config.toml
n_layer = 11
d_shared_expert = 128
activation = "swiglu"
lr_router = 0.000605
norm_place = "pre"
rope_base = 10000.0
parallel_block = false
init = "normal"
init_std_down = 0.00835
lr_mult_down = 0.7
Below are experts of layer 8 (counted from 0) of a mixture-of-experts language model. Rows are named router (the router's row for the expert), down (a neuron's output weights, with its number) and show model dimensions 240-319. Each number is 500 + 25 x the weight over its row's rms, rounded and kept within 0 to 999. Numbers have three digits each.
After each expert's rows: "comes before" lists some tokens at least twice as common just after its tokens as in all text. This comes from a sample of Wikipedia text that the model never trained on. Tokens count by the router's weight.

# expert 39
router:484521477505493493529487520489462495517515493465471503511476488498501493460447567455507478517492510467498523444516461514490479484515492512456502503522488511515529467479491498550518489503476478465519492499481484491507535461464486497441489478
down0:440445512531517492505522520533517535518517542507506502486526493501541523509518509522524521510546513470522526514448499509476503493475479507526537527485487499475510515488512512508505510498497532461504485489478453493530527504519521500493489476
comes before: "ly", "s", " to", "od", "ial", "tor"

# expert 2
router:525515445462472510536511539461536488495506461489435491498461509535475539451530512490482469510489496483520516497523514476523473470478461487511519471526449486538506489497511510526494496520470489535505503508499534547514537443484511514515504514
down0:525493501492480514511475483504518530504508490530451493525517486494501517486517530505513505553524495521513501450513498474474497455527511464524501501514493514470465555502510497473513478460509518522492466466512483485501516552522505497481529549
comes before: "s", "ed", "g", "ing", "th", " to"

# expert 28
router:484502497507484509530494515507536477485502497491450517488495481523480535475493507466508472530484546513492503456494493470491498497515493478503546482509478471474508498489536494533505477468462464467540503472522533549511520498508512533446503532
down0:479522507513506482497474493500549465473563466533414542476518488474454524522529488506533503474516489493472516441526522526528504515525490488476514468538537521492454474495501504525483494545488456517467512492513524548512531480528546487494493464
comes before: ",", ".", ")", " |", " 19", "–20"

# expert 9
router:493507452517485518516472483490549533491518538500496490536492467480493506484514514456523482506496541489476518471488524470467455497504472500493500511485479503515536433475520484521483466492515505541505483525495535521534531516443481490496493493
down0:497503459510510501503507491479494486549490499484494514528496496510505511551487497553492488488523501499481524519550486521522500486527504521471503504476487489518523496461496474543505481542470500539521487519503502486456470512518480517502513534
comes before: "e", "o", "er", "in", "an", "on"

# expert 48
router:430506459535516497504477495517498513503486485479447493511511496503480569546495500541510485509502491462489528513479539501503486506532498529488509523520500515498519459464474499505512436487488498502521484495490495492497523482505496500448504477
down0:476464468511506479536539507454534491492518482516511534493519556527498532507488512492504465464520503503541473477512490501486476481476483503525545484469484503491510476509469452481524485488502555475517525512465495524533472537454530485488501564
comes before: " |", "|", ";", "%", "1", "4"

# expert 34
router:486486479519497527535459501499506516513495475517449475496476477543463504468492552486490472493447483480511518441531478472509481474479475517496511473520490527529512489483498486485477508457503472502529438499475504518540506493516513526530478461
down0:497512525545497479523464455506423493493510471457465491495507531498496492430499490475503513494470551489515559515557487495469525531491487452519503518491468536536509559486505527460506483561506472539511515451491504494513506504501470513511477508
comes before: " the", " a", " by", " be", " his", " to"

# expert 43
router:482487458484492484542493514517494491488512470501475479463491496540462534513477513502479469524506504476500512497548487511501486487493490465528548467536499521500494490493516469506453453508547500511529473497476508524546500479464448499475463479
down0:508530521510496505483513551484481533482512502469563516517482523472511447568496481506472516481528479530522546491487502524487522504508487492508513492508548533474500500510487476494501478474485510537529463498551457497462506461525506510469532520
comes before: " |", ";", "A", "R", " 0", "S"

# expert 55
router:465530439484486501528490522489492540535504480509473481482474469513489515464481519485473489510458508485551530497470496500551464491517509536477495533485463486476521506479468490488469502471482462512518499460489492512547529479487535484491466513
down0:484504479502464526505511499491502529503484501477513545447465513536472546502465476493520486507505508529545486486517523520500473539516486519496475506460552442516509480521477470531479518517492483516485505500501513475540520480488520522441497515
comes before: " of", "s", ",", ".", " in", " and"

# expert 14
router:504530499529488504526464506499467553521485470490456469458505489503488541480491482470485487510464483490488503464517469502509488504506470499508515475548476527496531487481472512513514506487453490503561511492470509521534516493504486525470460547
down0:499481517556473547487502509517533485452473499519480492471490514525533526490521481504526430469502467464547506517527518477534569463531483481506494464530498532523511527543506476495470519513510490482471511532501497495511561478494486502493483468
comes before: " |", ".", ")", "%", ";", ","

# expert 58
router:473522506486500504525529467505516515544504497505496472489465505526492545482512552509510456508460516514474491482493508486548532528520461472462526507477461501507520486478493494514470507464495482523504528464471489521537541481480469524474516501
down0:493491482493476487473512514492477483506528520536612490494484544497511490530520548487527519465500467534501508510513451484519528522486474548551505486500511511522489493539463488519505523498487491483484484485463496513479516498496542494484485478
comes before: " the", " ", " a", " The", " and", " been"

# expert 12
router:491488466472505510499487517518470502524506470510475471511464464509467516475463516498464454554478497461497522457496487491525501486516503524490508508533483503483515516488483490506516491459470462510567511461524497543516493467479510494504509527
down0:484467446475452480499483484513502481471520526482468483502496539507546538516500464543557527533487517481458489546553480476492513513532502478446497485484524527509502510467529479521480524523514491508499512500531492474534541488500449540483535515
comes before: " of", ",", ".", " and", " in", " was"

# expert 57
router:467498443493510497497489546484485520503482507488475479480480477517498540496503527491474465549501487498484535482530479464473501486475492504468527473499482506511521511460473485545481492476500510475504504477489480542503503475505494504514480514
down0:492500479529503477490495517526558499541462558491501488541513446494500483484500523523479454494495493487498555491506464497513512517515496504474471479502503480506508482497504498550460508523549509531478485493489522498464507525529538486504479466
comes before: "ed", " the", " to", "ing", " a", " in"

# expert 40
router:507489497520483492506495489488521506507494504463478472489488450519502540480469528504494503522479504491552515452468512472496469522512480486523507504494467486499531527459502484549517522451491493524582489468530494533521503458459500481448488525
down0:516451525439440533471493521478479473513463447493507569511516468503486496508474480489530522496489471522508513513470524493507516517557511490465567533468492484493502519490485493500533498478502549513485478483512504496529473500517504477481509505
comes before: ",", " |", " (", ".", "\n", "'"

# expert 30
router:467504458478482518526498508484498518479514495486449462479508502537507525503463519472523477503525512480560519472495520502542502498497523503505546504457460509500509506485516483510511474514483460500532484518509497519562533462483498505476471532
down0:517533523475506486485542494523509521543535487528499493552515511502516487487475507501515510520498493504516489558543535541519451501465487471497492495523518561425487491474512459489488473495536486547507526535483447513474487516491494505492490536
comes before: "s", " of", " |", ":", "ed", "ing"

# expert 29
router:497506467497504491530498492453500548517450467474485488510448481516490510473514535485538498530508522557497501505507473515494459511513470490495505492511504512476527449485538493492468499526526480514509526483514489502508539500460491491470506502
down0:507489493498482483542474534527495491473504486485463501488499472480500497501541525453482476492500575503512549512482476524501527494515468506516501489539463448528425514498528461441489455479553460500523493515468476517489477449486500476500548500
comes before: "\n", " The", "s", " In", " He", " It"